Weights of a small mixture-of-experts language model, trained from scratch on English Wikipedia.
Experts: 40 experts in each of 12 layers, 64 SwiGLU neurons an expert.
Training: a variant of Adam for the experts, 9702 steps.
Below are experts of layer 4 (counted from 0) of a mixture-of-experts language model. Rows are named router (the router's row for the expert) and show model dimensions 352-383. Each number is 500 + 25 x the weight over its row's rms, rounded and kept within 0 to 999. Numbers have three digits each.
After each expert's rows: "comes before" lists some tokens at least twice as common just after its tokens as in all text; "comes after" lists some tokens at least twice as common just before its tokens as in all text. This comes from a sample of Wikipedia text that the model never trained on. Tokens count by the router's weight.

# expert 9
router:535495472609502452531514497553506552522505480478504472473499509483494496499501485508463500507506
comes before: "0", "9", "1", "2", "3", "8"
comes after: " ", "–", " (", ":", ";", "/"

# expert 12
router:551502566554520441485507501552458528468502460455484475490476471446505490500511496499498496500516
comes before: "9", "1", "2", "0", "8", "3"
comes after: " ", " |", "–", "|", " $"

# expert 39
router:527493546519500526481508503559503489528520470531474517458474494463494502521464509499520502504499
comes before: "0", "9", "8", "5", "7", "6"
comes after: " ", "1", "–", " P", "/", " $"

# expert 7
router:474484473569475458546518480476480511511513482439536441511487470491491494509552498499494488501522
comes before: "1", "2", "3", "4", " |\n", "See"
comes after: " |", "|", ";", ".\n\n", " January", " |\n\n"

# expert 3
router:504489528510497490492517503475478497519504403480554425550488516515492481496496497491517502509516
comes before: "1", "2", "0", "|", "-", "3"
comes after: " |", " ", "|", ";", " September", " October"

# expert 38
router:498500519471477529483522521544437526519520479490530457486497535470482510506511508500477509519505
comes before: "0", "9", "8", "–", " been", "th"
comes after: " ", "1", " (", "–", " as", " is"

# expert 10
router:544515542533498478520520485519474530466496456481512423511483487416488502507505493507514509499509
comes before: "1", "2", " the", "3", "9", "4"
comes after: " |", "|", ";", ".\n\n", " October", " July"

# expert 35
router:475487484504524429489518500527474488517512467498535500505451460515502502484545522494471498480521
comes before: " |", "0", "5", "9", "8", "6"
comes after: "2", "0", "1", "9", "8", "3"

# expert 37
router:505486505488512449517524518559519554552518498496475478467466505476489485507518474499476510496496
comes before: "1", "2", "3", " first", " York", " same"
comes after: " |", " of", " the", " in", ";", " and"